python train.py --n_layer=14 --d_model=128 --n_experts=80 --experts_per_token=2 --d_expert=128 --d_shared_expert=0 --activation="squared_relu" --moe_layers=[0, 1, 2, 3, 4, 5, 6, 7, 8, 9, 10, 11, 12, 13] --router_score="softmax" --normalize_top_k=false --routed_scale=6.32 --balance_loss=0.0172 --balance_bias=false --router_bias=true --init_std_router=0.00865 --lr_router=0.00229 --vocab_size=16384 --norm="rmsnorm" --norm_eps=1e-06 --tie_embeddings=false --optimizer="soap_variant" --lr=0.00641 --grad_clip=0.5 --batch_tokens=[65536, 131072, 262144] --seq_len=1024 --train_tokens=588200000 --steps=4693 --dataset="wikipedia_en"
Below are experts of layer 11 (counted from 0) of a mixture-of-experts language model. Rows are named router (the router's row for the expert), down (a neuron's output weights, with its number) and show model dimensions 0-127. Each number is 128 + 24 x the weight over its row's rms, rounded and kept within 0 to 255.
After each expert's rows: a language model's description of what the expert responds to. This comes from a sample of Wikipedia text that the model never trained on.

# expert 12
router [111 129 152 169 102 113 115 146 116 126 142 154 109 110 121 114 115  94 111 129 157 127 129 136 183 118 115  96 162 162  98 171  95 125  86 119 147 138 120 118 152 134 121 109 141 117 130 120 120 171 132 126 124 118 128 144 145 149 116  94 165 154 125 112 113 131 134 129 113 143 108 161  93 158 139 136  91 101 112 114 117 162 126 101 189 169 122  81 151  85 104 148 152 131 142 104 104 116 162  98 145 101 129 133 167 143 139 110  97 102 177 136  95 102 139 108  72  99  82 102 132 122 130 118 114 145 171  97]
down0 [ 99 146 128 121 126 134 128 142 155 117 130 128 130 142 129 162 125 172 121  89 140 130 184 155 152 123 100 156 160 124 127 106 138 120 152 125 103 171 113 146 148 154  87 119 120 205 140 135 126 165 185 116 149 140 160 108 137 115 108  97  98 138 126 128 149 138 130 131  94 100 129 153 141 144 150 103 131 127  94  81 144 158 153 136 189 139 115 123 106 171  86 124 128 115 125 111 143 144 115 126 127 161 131 139 112 141  68  96  86 146 125 111 142 126 153  79 151 158 141  93 100 101 142  98 133 117 137 135]
down1 [152 132 125 162 132 108 113  97  84 161 131 161 127  95 140 159 153 117 124 150 145 143 146 115 132 134 150 172 165 131 101 146  96 112 114 101 160 117 144 133 139 111 118 165  71  93 131 150  67 146 130 143 132 116 160 156  86 103  92 111 140 113  92 140 117 116 172 141  98 124 122 120  79 128 127 118 100 133 129 108 122 150  81 112 127 123 140 133 136 166  91 130 119 134 145  96 126 133 181 131 140 131 153 162 157 126 158  98 106 144 155 130 114 125 123 110  83 177 114 120 160 148 136 137 151  85 137  89]
down2 [126 121 128 153 117 142 122 111 145 113  93 127 117 178 144 198 121 118 170  70 169 165 138 142 117 138  94 127 155 116 135 128 166 148 120 130 128 100 120 134 139 130 137  87 107 132 134 115  91 116 147 128 129 145 107 162 134 163 134 106 104 134 139 158  96 157 114 153 139 110 129 160 123 163 125  99 118 123 141  94 131 132 147 118 135 134 117 134 165 127 162 116 141 104 168 149  97 108 187 104  96 135 130 102  99 160 137 138 133  86 121 134 116  65 149 161  76 117 138 117 103 140 138  62 136 121 109 122]
What it handles: Modals and infinitive to. Modal verbs, infinitive to and not, plus the word after them, e.g. could do, hoping to join, should not.

# expert 1
router [124 155 167 161 134 152 126 164 135 142 125 162  93 143 131 105 162  94 125 171 127 137 118 146 159 148 126 122 116 137 106 113  88 104 113 153 159 134 120 131 107 166 133 103 126 169 147 120 136 148 144 109 148 165 114 142 139  99  67  77 153 154 133 121 150 111 179 106 103 109 152 107 154 192 143 154 114 121 108 127 102 134 107 155 160 110 136 132 144 107 135 123 130 164 145 103 118 112 156 140 118 186 123  99  84 128 142  95 100 132  70 142 112 137 180 111 130 150 149 113 119 124 112 131  99 130 128 143]
down0 [148 112  85 165 162 134 130  72 101 105 123 140 126 149 135 140 129 159 140 142 113 120 164 137 113 123 100 164 168 140  81 126 153 134 148  88  83 148 115 124 136 168 123 102 164 141  73 133 157 143 156 147 115 114 141  85 110 124 128 109 110 154 126 125 113 134 143  94 117 114 114 144 105 133 134 124 118 187  99 107 173 147 155 117 168 143 113 167 143 111  92 147  92 109 149 117 145 145 133 103 125 118 140 179 117 107 114  92 122 113 112 101 168 137 110 134 163 136 103  73 122 125  89 105 127 114 123 117]
down1 [173 139 140 125 129 135 139 149 129 170 141 131 119 133 138 130 158 102 114 128 121 101 118 142 126 136 174 152 147 107 150 124 149 126  55 128 142 152 138 121 127 139 138  89 136 106 140 177 122 145 114 150 121 141 105 124 161 114 146 114 141 137  95 119  96 137 175 129 139 138 113 167 150  81 147 136 105 155 107 107 113 109  93 134 106 120 130  93 147 150  72 135  84 114 164  91 145 126 138 101 104 126 100 106 186 119 120 118 145 159 135 112 149 163 148 129 102 169 175 169 163 110 162 139 134 137 126  74]
down2 [103 133 125 107 154 106 120 146 133 133 142 112  81 134 139 146 139 127 140 140 102  96 143 120 135  76 107  93 135 118 140 109 118 112 135 155 100  48 148 110 126 148 162 133 149  89 171  87  78 149 177 102 163 124 151 150 106 139 120 120 117 109 145 137 139  97 121 191 116 146 125  94 123 162 158 144 104 161 136 113 116 116 144  93 126 123 161 142 166 136 131 103 103 168 106 105 144 128 158 144  98 104 177 136 109 105 154 127 154 126 113 157 146 112 130 128 154 139 120 132 125 137 128 107 111  77 105  98]
What it handles: Activity and sector nouns. Nouns naming activities, industries or infrastructure, often gerunds after "the", such as fishing, health, construction, railway, management.

# expert 30
router [109 139 125 162 108 173 173 153 104 168 134 117 140 130  89  91 136 152 118 162  88  94 129 143 101 120 149 144 138 142 152 118 117 118 123 108 152 149  91 160 109 151  96  97 143 128 114 128 112 134  84 152 137 142 148  95 194 133 103 107 128 172 168 108 151 137 146 120 100 128 133  92 153 159 137 148 130 122 144 141 135 173 102 129 154 103 100  78 104 109 114 135 131 100 132  86 105  99 143 120 132 110 113  98 145  94 161 111 135 123 114 124  91 123 154 121 182 106 125 115 139 128 173  86 112 142 135 125]
down2 [ 83 158 129 135 107 101 116 153 146 126 120 131 176 130 189 116 118 117 143 129 140 175 127 127 116  88  95 147 168 180 175 132 145 127 140 119 113 128 152 115 118 175 107 173 152 124 152 137 127 117 164 146 151 168 122 174 178 140 137 139 136 174 146 131 104 108 168 183 141 129 141 177  98  87 113 138 127 120 148  98 125 129 147 102 120 134 125 121 158 130 122 117 111 148 175 107 120 122 110 123  91 113 130 108  92 163 140 110 136 117  97 134 102 116 127 133 102 121 118 103 127 132 153 102  97 149 151 104]
down3 [134 137 130 127 167 155 102 122 112 107 109 108 110 128 147  94 164 103 123 139  78 151 105 141 118 116 117 142 132  97  75 128 133 181 124 118 122 101 117  98 138 123 191 119 150 116 106 134  90 124 123 110 129 139 137 127 128  72 103 148 145 114 128 133 170 159 128 133 133 147 130 105 138  99 114 101  83  98 129 108 128 143  43 162 133 110 140 146  97  80 113 131 122 132 127 136 134 140 118 144 151 114  60 135 125 129  69 155 122 156  90  99 107 131 128 146 106 113 100  89 133 116  91 125 116 124 131 123]
down4 [153 107 106 170 116 160 134 118 144 113  63 118 166 108 149 121 128 122 149 105 156  90  92 137 115 152 137 108 121 127 151  94 159  89 160 132  81 106 177 158 127  92 156 114 148 109 161 144 121 104  94 160 117 138 116 150 117  94 119 107 125 103  98 141 142 104  80 110 124 126 150 167  74  92 140 131 144 115 123  79 124 109 169 184 156 120 124 130 150 130 141 124 116 143 127 123 106 104 134 134 144 127 127 105 128 135 151 101 140 132 195 122 116 130 132 148 137  85 147 148 157 132 124 108 135 128 141 160]
What it handles: Country codes and abbreviations. Letter or digit pieces in parenthesized country codes and acronyms in sports tables, e.g. CAN, NOR, ISR, year digits.

# expert 38
router [145 138 117 158 133 117 171 147 121 139 103 141 111 166 120 108 144 160  80 141  95 112 120 166 124 136  99 135 122 152 140 137 122  81 128 129 170 156  88 126 103 160  94 118 142 106 141 138 123 153 127 100 126 134 114 131 172 149 106 122 165 166 184 148 141 145 158 102 101 108 171 126 106 147 142 132 112 107 138 139 102 169 120 164 175 109 122 117 122 121  75 119 150  77 145  91  93 127 162 104 130 130 120 109 171 104 156 108 152  97 104 141 108 103 135 114 134 137 127  99 133 135 168  85 114 140 144 109]
down0 [ 93 126 123 111 159 134 115 118 107  59 129  89 154 105 125 123  90 141 108  96 140 125 144 143 130 107  93 115 131 160 111 151 109  96 159 150 120 153 153 145 125 160 131 118 168 137  93 104 107 127 227 166 127 144 129 115 153 116  92 118  85 155 123 138 153 141 138 104 124 137 189 133 129 141 115 120 127 112 122  97 139 175 145 102 171 160 126 149 139 161 105 160  95 127 133 118 139 147 105  93 110 138 127 120 135 119 118  96 128 118  96 116 146 128 143 113 159 115 135  89 127 112 110 117 150  87 152 126]
down1 [117 127 170 119 148 113 138 129 102 143  83 165 129 141 124 158 158  80 106 111 158 113 157 110 147 138 125 175 122 141 174  98 134 102 105 147 195 153 118 132  94 132 125 130 134 138 157 179 112 145  78 163  86 137 133 115 111 132 144 121 144 135 109 130 132 130 133  90  88 121 132 115  97 158 106 144 157 164 141 157 157 131 113 105  82 151 119 117 133 137 121 105  98 127  89 106 152 161 165 123  93 109 106 158 129 104 157 115 164 142 125 111 138 161 139 123 148 173 136 154 124 121 154 162 111 141 119 100]
down2 [127 133 109 125  96  79 109 155 146 125 135 122 105 144 153 122 142 124 123 113 152 120 141 135 100  97  99 130 149 122 154 192 173 118 141 108 125  92 149 129  87 160 123 129  89 153 130  97 100 127 143 118 143 140 129 168  96 154 144 103 109 124 138 168 115 125 127 148  82 112 120 140 123 147 110 145 101 126 122 100 156 121 165  73 132 161 135 125 149 183 137 133 123 128 172 141 123  99 161 170 138 126 146 111  81 161 173  94 137 122 111 133 126 144 145 165 117  90 125 144 111  98 147 137  76 128 176 135]
What it handles: Latin taxon word pieces. Middle and end pieces of Latin genus and species names in taxoboxes, such as Mahe-lla, Mesole-uca, plus scattered other word endings.

# expert 27
router [154 171 101 139 171 112 147 153 131 132 150 152  61 107  91 161 152 103 128 154 126 104 140 112 126 113  93 127 156 139 170  75 138 142 129 120 169 144 110 124  95 121 156 119 139 131 126 135 132 166 148 168  81 158 157 146 147 134 182 143 102 115 120 129 114 135 156 117 131 106 143 148 161 134 102 133 110 132 108  83 113 113 135 113 138 143 115 124 128 135 121 163 134 145  73 112  90 178 121 119 121 144 124 127 103  82 141 124 155  86 153 115 102 145 148 110 108 118 135 129  76 154 115 154 104 146 132  96]
down0 [123 115  98 137 129 119 152 122 139  84 161 118 151 154 144 129 118 127 192 132 133 159 166 150 146 124 111 137 110 114 113 128 125  92 192 128 107 128 143 138 149 130 105 133 134 177  99 113 106 147 148 133 135 133  94 107 115  94 136  81 117 164 142 103  98 136 112 115 102 151 133 130 103 161 128 134 138 139 130  91 149 138 153  92 166 134  85 130 132 149  85 127 127 121 142 129 134 112 144 118 117 141  90 131 113 153 112 105 136 170  66 119 185 116 151 144 121 146 113  94 139  66 100 116 192 130 130 142]
down1 [121 127  91 100 129 149 115 195 123 133 119 183 178 120 131 136 121  87  99 102 132 144 115  93 123  75 144 135 130 142 125 124 108 111 128 136 146 123 143  81 139 145 186 159 124  98 111 161  73 162  99 122 103 119 131 129 129 125 102 164 119 120  85 125 135 147 140 143 149 137 160 110 119 115 124 138 170 163 109 135 111 130 128  85 129 138 146 157  96 151  71 164 116 136 122  91 138 163 148 141 130 114 145 126 164 167 169 154 155 160 148 142 153 138 152 119 126 148 124 134 148 130 158 122 139 104 116 103]
down2 [ 99 133 125 137  91 132 156 135 124 133 140 127 136 153 138 115 140 147 158 119 131 176 114 109 171  99  85 102 111 128 121 148 130 130  90 134 136 108 131 125 153 134 153 109 130 133 149  96 135 166 123 122 152 147 170 142 106 165 120 114 100  56 142 161 135 128 124 181 136 140 122 130  92 105 149 165 101 117 133  88 116 132  95 131 115 139 176 122 169 114 124 104  95 123 147 162  94 116 132 110 145 122 148  80 154 144 115 110 156 131 136 175  89 101 125 153 112  97  74 115  89 126 105 116 121 105  93  91]
What it handles: Foreign name syllables. Middle syllables of foreign or unusual proper names and name-starting pieces, such as Lack-aw-anna, Fahren-he-it, Bar, Abdul, Gu-ay-mallén.

# expert 43
router [176 137 122 155 152 131 161 160 113 144  98 128  99 137  81 124 121 161 110 133 123 139 154 140 135  99 168 157 176 147 160 114 116 137  95 129 146 115 125 145 120 143  85 141 165 142 119 124  87 118 133 161 135 172 141  92 116 101  93 126 154  70 132 124 109 145 124 151  74 133 148 110 156 141 145 109 157 107 158 183 123 145 151 124 115  79 153 109 122 161 163 134 145 117 129 106 136  93 132 122 123 129 116 104 125 134 134  81 147  76 156 106 115  91 166 131 125 138 129 133 154 145 156 112 105 134 161 133]
down1 [138 120 126 115 158 136 128 167 127 153 111 153  97 115 147 149 142 166 126 138  92 148 135 141 138 138 120 106 138 111 102 111 105 145 171 137 132 102 152  85 131 163 145 173 124 143 116 169 127 116 133 149 113 147 130 160 126 102 150 134 162 105  97 130 102 125 171 104 130 168 143  96 155 126 149 172 122 159 133 129 113 132 124  98 151 106 175 117 119 110 161 104 102  89 126  78 133 115 176 135 160 170 124 149 138 114 136 132 129 170 174 130 127 141 128 162 149 185 120 138 142 122 125 148 138 183 101  73]
down2 [113 107 109 141 111 140 128 116 179  90 130 109 129 132 146 100 122 122 124  88 180 130 102 139 119  70 118 125 122 127 101 131 122 124 124 127  72  88 158 118 125 108 133 112 133 147 123  70 101 137 107 119 138 189 152 128 119 131 112 121 127 133 129 130 119 154 130 153 125 117 130 122 146 146 123 118 108 121 154  91 122 155 117  64 119 128 125 140 162 149 108 113 119 167 113 105  82 123 145 127 138 124 135 105 124 149 155  97 142 130  39 141 130 108 134 141  43 116 128 100 127 101 124 136 107 125  81 121]
down3 [134 131 136 157 149 141 110 136 143 166 100 111 128 119 139 160 140 110 151  91 104 128 109 142  98 131 120 165 168 127 117 126 118 116 107 112 125 125 120 139 153 138 158 112 117 125  94 123  68  97 134 102 106 122 105 130 116 108  75 119 155 136 168 125 115 125  92 139 171  74 125 186 143 150 136 113 103 103 130 109 160 129 101 185 120 133 123 112  94  87 161 150 105 133 125 112 159 138 124 101 103 130 144 131 151 124 121 100 133 163 118 103 124 130 143 108 102 101 139 113  99 129 155 159 177 206 137 158]
What it handles: Codes and infobox data. Letters and digits inside identifiers and data fields, such as Ensembl ENSG, UNII codes, ISBN, °N coordinates, plus colons and articles in infobox lines.

# expert 2
router [138 123 127 125 110 132 155 181  78 105 105 112 149 100 148 108  96 140 102 157 110  77 153 141  99 122 141 145 182 127 100 134 154 123 129 114 118 136 105 131 116 136 166  93 120 111 183 101 124  95 185 130 101 131 130 118 140 104 118 112 160 137 117 142 156 151 108 120 119 117 157  83 129 148 149 120 144 150 151 148 150 176 167 138 106  99 155 131  81  91 126 108 131 172 173 124 100 154 109 102  94 119 142 109 137 162 130 100 103 150 143 131 127 118 138 187 113 144 110 145 139 138 106 142 156 113 128 119]
down0 [139 114 127 146 148 172 150 142 122 104 117 123 146 113 154 152 138 165 137 129 121 122 139 160  94  93 106 140 144 105 103 139 122  84 148 142 134 143 129 158 130 121  92 112 144 131  74 129 126 149 140 148 131 107 108  93 119 138 102  71  82 143  83  76 103 143 126 132 127 128 166 171 137 124 100  64 123  91  81 105 125 128 158 114 138 138 118 129 149 101  96 134 156 101 170 153 116 142 126 127 118 136 142 123 112 108 102 117 143 101 108 113 129 123 154 123 191 107 158 141  92  87 141 106 173 109 101 122]
down1 [151  57 105  77 182 132 158 135 168 142 145 145 135 165 154 117 146 121 129  99 107 167 150 147 109 128 121 134 136 169 116 132  81 122 152 119 147 139 148 107 149 135 135 108 112 148 110 126 117 152 127 124  88 129 139  79 143 168 155 182 135 129 150 143 108 103 169 103 139 109 140 125 116 161 153 111 147 151 138 130 119 151  89  84 106 130  98 122 128 127 106  96 142 120 141 141 107 175 152 161 136 151 114 139 126 125 149 132 123 164 143  79  98 124 138 143  79 170 134 151 144 122 133 138 131 113 112  86]
down2 [125 130 118  90 117 112 118 158 152 148  94  82 137 171 171 111  85 112 126 108 122 163 106 115 130 112 121 119  83  86 108 144 178 111 112 152 175 138 131 122 110 124 114 130  90 143 132  74 110 116 131 112 155 127 136 196 145 146 133 105 147 151 171 135 119 128 127 156 126  83 144 142  80 126 114 120 128  99 130  75 118 138 156 118 111 153 103 131 194 125 151 121  87 133 124 142 129 128 111 100 119 166 142 120 123 139  81 123 136  92 150 123 138 159 171 125 140 145 141 107 132 163 140 126 135 111 132 134]
What it handles: Numbers before units. Digit tokens in measurements, stats tables and results, especially converted values before units, as in 190 km, 20 m, 5:07.71.

# expert 32
router [154 153 132 143  89 139 152 124 134 132 165 161 117 155  99  83 117 158  95 137 129 148 119 141 135 147 130 137 179 128 129 164 141 122 142 117 131 133 110 100  95 139  94 109 144 108 124 135 147 170 108 103 140  83 132 147 107 125 104 151 136 136 167 136 188 163 117  94 113 104 154  91 133 179 133 163 112 100 124 149 153 148  90 143 125 131 131 157 125 119 111 129 159  96 145 103 115 115 110  76 121 131 181 112 119 139 142 141 148  98 121  88  94 136 141  99  97 164 163 111 123 145 164  75 108 137 131 152]
down1 [108 144 117  99 132 116 132 183 148 156 133 159 103 126 150 136 131 114 103 120 146 138 153 132 172 138 150 101 151  99 105 124 109 129 118 130 119 131 157  70  96 188 143 156 124 153 117 120  99 161  87 137  82  96 114 151 150 200 183 121 132 168 143 137 101 138 136 112 110 141 112 154 122  94 123 162 135 158 124 123 104 142  96 106 139 150 152 135 160 133 118 136 119 131 129  60 157 122 146  98 128 141 104 166 119 155 138 128 138 130  96  89 158 128 132 110 101 157 142 131 161 103 140 126 143 125 103 123]
down2 [140 124 125 157 114 128 150 132 113 147 107 115 123 109 140 114  90 143 140 129 182 132 126 118 153 131 106  81 129 129 159 186 162  98 105 119  84  74 135 135 107 112 140 109 149 138 117 130 106 180 164 129 106 136 124 177 106 141 159 128 124 130 165 137 128 138 118 154 126 116 138 133  87  89 114 158 128 110 128  79 156 149 101 136 152 137  88 140 163 134 122 111  92 184 145 110 139 119 138 120 105 123 141 141 153 157 159  86 114 126 156 112 113 133 165 166  96 125 143 118 103 146 107  95 114 100 190 116]
down3 [106 154 134 156 160 157 143 108 112 113 113 113 117 131 132 117 131 135 129 128 101 129 100 155 137  98 139 137 121 123  87 139 150 129 129 128  90  96 115 136 135 126 123 134 142 100  89 100  76 146 151  92 143 136 146 150 142 125 132 156 146 108  92 183  99 127  82 126  91 151 104 102 112  92 132  92  54  93 121 112 167 142  87 166 122 104 101 148 115  89 143 115 128 126 135 167 125 134 105 148 105 102 164 109 133 133 102 132 123 158  73  78 121 138 118 113 107 114 133 112 108 106 126 165  96 109 103  93]
What it handles: People and team nouns. Nouns and pronouns for people, teams or groups as sentence objects or subjects, like him, students, Packers, his sister.

# expert 9
router [117 146 136 111 108 158 159 135 119 131  92 162 145 122 104 124 144 183  97 134 141  98 105 150 107 149  93 153 169 149 148 116 113  79 130 117 174 145 113 116 101 158 101 122 152 106 123 146 121 112 118  91 127 135 118 142 136 122 115 140 186 153 158 120 112 138 163 100 123 124 148  54 143 138 110 154 112 107 133 123  57 156 115 153 129 108 111 118 149 105  83  89 126  91 138 127  99 151 120 119 123 116 130 115 151  88 137 116 132 113 110 105  89  94 151 117 140 120 137 117 120 142 186 108 150 136 159 116]
down1 [144 140  96  92 158 128 138 167 127 134 131 177 120 142 122 146 135 164  87 128 134 146 185  93 130 112 119 148 114 130 145 131 144 128 128 116 154 164 107 123 145 159 123 117 120 125 132 177  98 140  84 148 106 118 167 138 149 133 134 128 126 160  81 142 117 146 158 102 138 140 116 109 131 116 144 138 123 211 130 131 136 100 103  85 126 139 109 113 108 157 116 145 114 126 128  87 105 140 138 106 150 121 130 144 108 118 105 111 143 188 136 121 107 136 127 121 122 190 116 168 194 150  93 123 142 100 152  96]
down2 [138 118 116 137  85  92 131  81 162 153 134 101 147 144 159 154 100 130 150 134 160 143 121 142 114 103  85 146 133 163 140 136 160 149 105 106 118  77 144 163 101 159 132 102 153 160 158  99 116 146 143 148 163 110 154 194 119 143 110 118 111 118 137 151 105 114  96 185 149 173 117 142  96 138 123 141  81 125 126 124 117 149 124 122 141 101 148 113 117 148 158 119 121 209 131 117  91 119 160 141 119 139 161 107 110 120 165 128 129  95 119 148 110 132 123 135  87 137  86 127 130 135 120 103 127 121 123 120]
down3 [134 141 116 141 165 128 132 119 118 127 121 132 129 138 128 115 122 125  99 110 106 127  98 108 184 130 154 126 143 125  82 125 126 145 102 111 105 126 136 113 162 128 181 148 135 115 116 132  65 141 137 131 107 133 126 118 119  99 110 128 128 132 139 188 117 106  74 125 136 145 106 111  87 134 153 110  79 128 134 103 200 133  69 145 107 141 125 182 124 129 123 101 124 134 133 136 171 138 152 146 112 113 131 140 119 113 154 126  97 148  97  84 121 140 140 136  85 135 103  83 129  99 110 119 131 161  82  68]
What it handles: Place-name word endings. Later pieces of proper names, mostly places, and table cells, such as Perth, Atlanta, Vienna, Minnesota, Ass-am, Card-igan.

# expert 8
router [151 182  87 165 147 121 136 179 150 119 101 117 146 114 144 190 154 121 138 167 115  94 118  87 140 148 120 104 107 131 130 125 134 105 122 132 147 149  98  86 124 125 132  92 147  65 137 139 145 163 147 111 125 124 148 131 101 146 129 156 122 117 132 119 122 154 109 130  99 131 128 132 164 134 134 135 124 109 133 178  75 176 121 140 148 170 112 108 146  95 130 112 154 137 112  99 123 147 139  82 113 102 146 144 167 153 136 170 121  96 152  92 101 106 142 123 151 124 105 133 166 101 135 100 100 162 126 140]
down0 [115 141 124 105 154 129 110 110 126 145 101  96 129 165 118 127 104 172 150 118 130 164 155 165 113 147  92 146 130 136  91 167 149  98 154 123 102 143 102 142 116 162  83 111 178 151 109 130 131 146 132 145 157 131 128  62 144 108 137 110 110 156 156 134 117 142  94 100 109 132 157 134 108 155 150 110 117  96 103  93 162 166 178 124 179 133 111 150  83 136  93 119 132  98 130 126 157 122 145 147 123 141 109 137 143 123 116 101 161 161 119 152 141  93 116 164 128 142 155 106 160  94  99 120 171 119 127 132]
down1 [107  99 164 153 128 138 129 127 123 149 122 105 108 130 125 132 108 108 116 113 121 112 175 155 100 122 126 186 123 127 126 143 144 135  88 136 176 144 107  92 148 138 137 139  94 185 154 126 120 122  93 130 112  95 158 113 136 149 138 132 132 127 107 149 123 115 207 108 123 143 129 121 122 133 140 125 136 128 143 123 134 104 111  80 127 134  93 162 117 112 115  96 126 101 144 102  86 132 179 122 132 123  77 156  95  92 150 138 169 153 171 125 110 157 108 103 130 175 112 172  92 132 131 168 114 157 156 132]
down2 [115 137  98 122 129  74 122 132 133 135 119 131 146 120 166 107 130 120 113  93 134 134 148 110 132  83  98  86 149 144 139 142 149 137 110 131 114  54 151 134 123 155 121 116  99 118 127 122  83 158 134 142 158 177 147 166 133 129 141 137 112 103 129 172 122 131 117 157 147 132 134 171 117  73 124 138  83 122 167 124 115 114 151 103 137 113 114 127 155 125 142 168 121 127 158 102 158  88 142 116 156 106 160 111 108 160 163 136 150  94 103 157 109 105  77 131  73  80 121 160 132 122 131 114 129 137 157 114]
What it handles: Non-English name letters. Letters and word pieces inside Central European, Nordic and Slavic names and words, especially ö, ä, š, as in Völkermarkt, Jämjö.

# expert 31
router [157 112 138 125 123 141 155 119 126 136 138 129 155 145 122 147 149 119  99 111 129 116 139 155 123 124  99 150 118 131 150 158 133 150 101 122 128 154 134 114 170 132  74 116 165 151 170 164  74 179 133  92 111 148 104  85 146 134 114  90 159 146 124 116 106 143 100 130 134 139 105  76 141 148 149  93 124 101 137 115 116 144 103 148 174 143 172 134 108 156 139  73 121 123 162 129 120 194 110 106 155 128 126 119 143  93 164 133  84 119 116 140  92 129 160 105 121 114 133 134 138 130 165  89 152 130 122  88]
down2 [104 107  98 146  93 150 141 171 121 142 131 143 104 106 136 119 133 128 120 143 121 127  83 145 116 116  83  91 116 104  91 167 128 154 160 135 120 114 125 161 137 160 114  97 131 125 132 115 117 160 130 117 165 147 128 145 152 136 160 115  87 107 146 159 143 122 149 157 155 114 110 132 100 112  94 128 114  73 137 147 121 141 140 131 148 148 153 128 152 164 163  61  95 142 121  70 107 129 159  76  84 105 135  96 106 186 137 114 148 124 141 119 107 128 135  95  86 138 168 146 154 119 124 134 117 126 117 136]
down3 [144 127 178 167 138 109 115 108 115 116 129 151  93 116 136 123 113 133 122 126 125  81 147 134 127  95 104 160  88 154  77 134 142 127 125 124 104 109 125 109 121 107 123 108 121  99 133 127 100 127 152  92 111 118 116 118 154 117  89 134 143 116 133 180 145  98 160 118 135 165 138 158 134 151 116 117 133 166  91 140 135 148 102 135 124 103 125 143 142 118  90 100 136 124  89 103 145 147 114 142  95  74  97 138 127 134 136 149  67 156 102  70  98 122 122  78 120 113  85 100 100  68 158 110 154 111 135 118]
down4 [142  98 135 113 135 162 127 159 140 110 124 143 141 110 151 101 171 150 108 141 145 159 116 137  92 151 112  70 145 153 105 125 139  79 106 102 121 127  92 120 131 145  99 142 144 141 197 140  98 139 126 149  97 145 114 123 114 127 141 129 165 163 123 162 101 128 102  92 135 173 132 119 147 152 138 136  75 146 154 128 118 114 162 158 182 107 117 136 142 148 107 106 137 100 193 108  98 181 166 101 134 133 107 127 124 141 102 138 118  87 136 124 144 135 164 127 115 126 118 156 107 119 120  98 131  95 153 123]
What it handles: Clause subjects and relatives. Relative pronouns and subject pronouns, plus the words after them, before a verb, such as which, that, who, It, They, "This results".

# expert 62
router [101 137 132 143 137 128 139 132 116 111 105 147 118 140 168 114 145 120 105 162  99  92 145 164 130 127 113 147 157 174 125 155  85  73 137 157 169 156 151 139 103 166  96 119 123 103 123 175 167 148 156 108 140 131 123 152 143 103 102 139 155 166 156 118 127 173 176 106 116  98 176 104 147 108 112 118  93 137 127 145 111 106 105 127 169 124 143 110 136  74 119 149 146 125 122  99 109  98  84  89 126 161 127 104 155 134 102 111  99 119 120 111  98  98 140 127 157 119 141 116 160 151 140 131 105 112 159 140]
down1 [145  93 123  93 171 120 124 164 158 167 130 172 126 139 107 135 144 115  85 131 153 139 151 114 149  88 140 136 144 122 119 157 125 125 107 151 132 128 118  69 124 164 159 130 170 149 145 149 108 131 113 173 130 118 108 123  99 152 110 134 139 136 131 142 120 142 148  92 158 137 115 129 114 160  96  85 118 185 134 121 123 108 152 100 130 118 121 130 120 135 121 125 126 125  88 158 118 143 162 111 120 129 121 146 144 160 143 135 137 181 159 117 117 118  97 152 117 185 181 161 143  84 175 121 131 134  82  85]
down2 [114 162 131 101  86 111 133 119 171 136  93 149 150 157 176 113 135 144 130 113 139 159 115 128 127 110 119 107 134 154 160 153 107 164 113 116  77  85 169 135 143 125 114 144 120 117 165 144 106 136 151 130 129 177 155 145 119 142 126 134 123 127 156 173 114 125 125 193 123 161 111 144 115 129 125 116 146  95 144  77 113 111 131  97 116 131 161 131 121 141 149 114  89 150 124 134 150  72 136 139 124 139 175 114 129 165 168 145  96 114 147 182 112 120 122 132  95 138 104  76  94 127 108 123 107 122 157 110]
down3 [121 167 121 190 148 131 115 114 103 148 135 141  73 168 168 112 122  99  89  95 109 155 128 146 173  81 142 122 139 102 103 121 153 130 143  96 141 128 147  88 136 147 144 130 167 155 117 159  73 146 128 106 156 175 117 118 131 120 100 133 160 141 137 173 124 131  63 105 104 131 111 139  96 166 119 109  95 109 111 130 170 117  73 143 132 143 107 127 120 104 137 133 126 151 135 136 125 122 142  89 119 108 138 144 133 153 115 148 114 131 134  86 133 145 148 139 114 126 107 133  95 119 125 124 119 169  97  98]
What it handles: Nationality and ideology adjectives. Nationality, religious and political adjectives and -ist/-ian endings before nouns, like Catholic Church, Soviet, Nationalist, Fascist, United States.

# expert 6
router [104  82 131 127  93 131 142 156  99 132 102 127 126 184 114 112 122 164 126 160 111 158 136 108 168 113 118 117 142 131 112  91 133 174 138  96 144 135 121 137  97 155 162 123 159 177 142 163 123 117  94 128 139 130 122 109 115 123  94 110 135 122 138 135 190 146 165  65  74 177 137 116 163 132 130 181 151 132 145 122 153 149 124 111 105 123  92 161 137 138 118 149 132 143 152 136 109 105 129  90  97 124 155 139 163 122 113  96 104 138 142  99 139 131 140 135 124 176 116 107  94 142 155 146 153 120 126 115]
down0 [121 141 104  87 170 119 139 129 152 143 112 126 122 144 127  98 127 152 156 136 101  72 155 128 142  75 107 133 138 129 121  79 144 125 122 107  87 139  95 150 131 140 114 130 156 155 113 116 138 138 118 150 127  93 118 107 128 148 128 105  76 143 125  58 153 122 155  95  98 103 159 108 160 136 128 128 157 149 117  97 132 198 166 122 179 164 109 122 120 133 122 131 158 102 142 126 107 163 141 142 128 147 146 149 138 133 161 105 112 151 120  99 194 125 165 126 142 135 141  93 110 138 152 107 129 127 138 135]
down1 [144 127 158 123 131 133 172 170 118 131 147 182 129 136 133 162 150 141  76 107 128 109 170 128 150 129 169 175 173 159 120 148 138 132 138 102 130 146 115 131  97 134 148 115  93 126 148 153 113 161 102 126 108 111 134  82  98 143 173  95 139 129 108 144 139 137 166 149 101 118 114  87 128 184 131 175 127 141 133 165 125 136 135  84 137 119 131 100  99 153  99  91 122 133 109 140 133 141 166 140 154 111 120 171 109 121  99 120 148 153 150 122 124 153 104 119 138 130 107 185 156 117 157 146 126 129  98  98]
down2 [176 128 126 142  91 114 115 124 137 102  63 122 139 177 127 128  83 145 184 116 133 167 107 130 144 106 101  89 116 137 156 148 120 132 114 121 119  96 145 136 156 137 131 124 127 139 160 138  93 144 131 148 166 140 139 131 102 113 143 116 170 110 150 177 108 130 118 165 132 167 136 117 101 142 132 128  91 135 125 101 105 154 123 120 123 110 144  97 163 189 127 124 164 119 114 122 127  87 121  73  95 112 113  86  89 116 147  85 156 132 124 174 106 169 151 127 110 107 137 136 125 114 123 126 157 131 120 110]
What it handles: Table header words. Capitalized header and label words in discography, chart and taxonomy tables, e.g. Peak, No, Gold, Albums, Species, Personnel.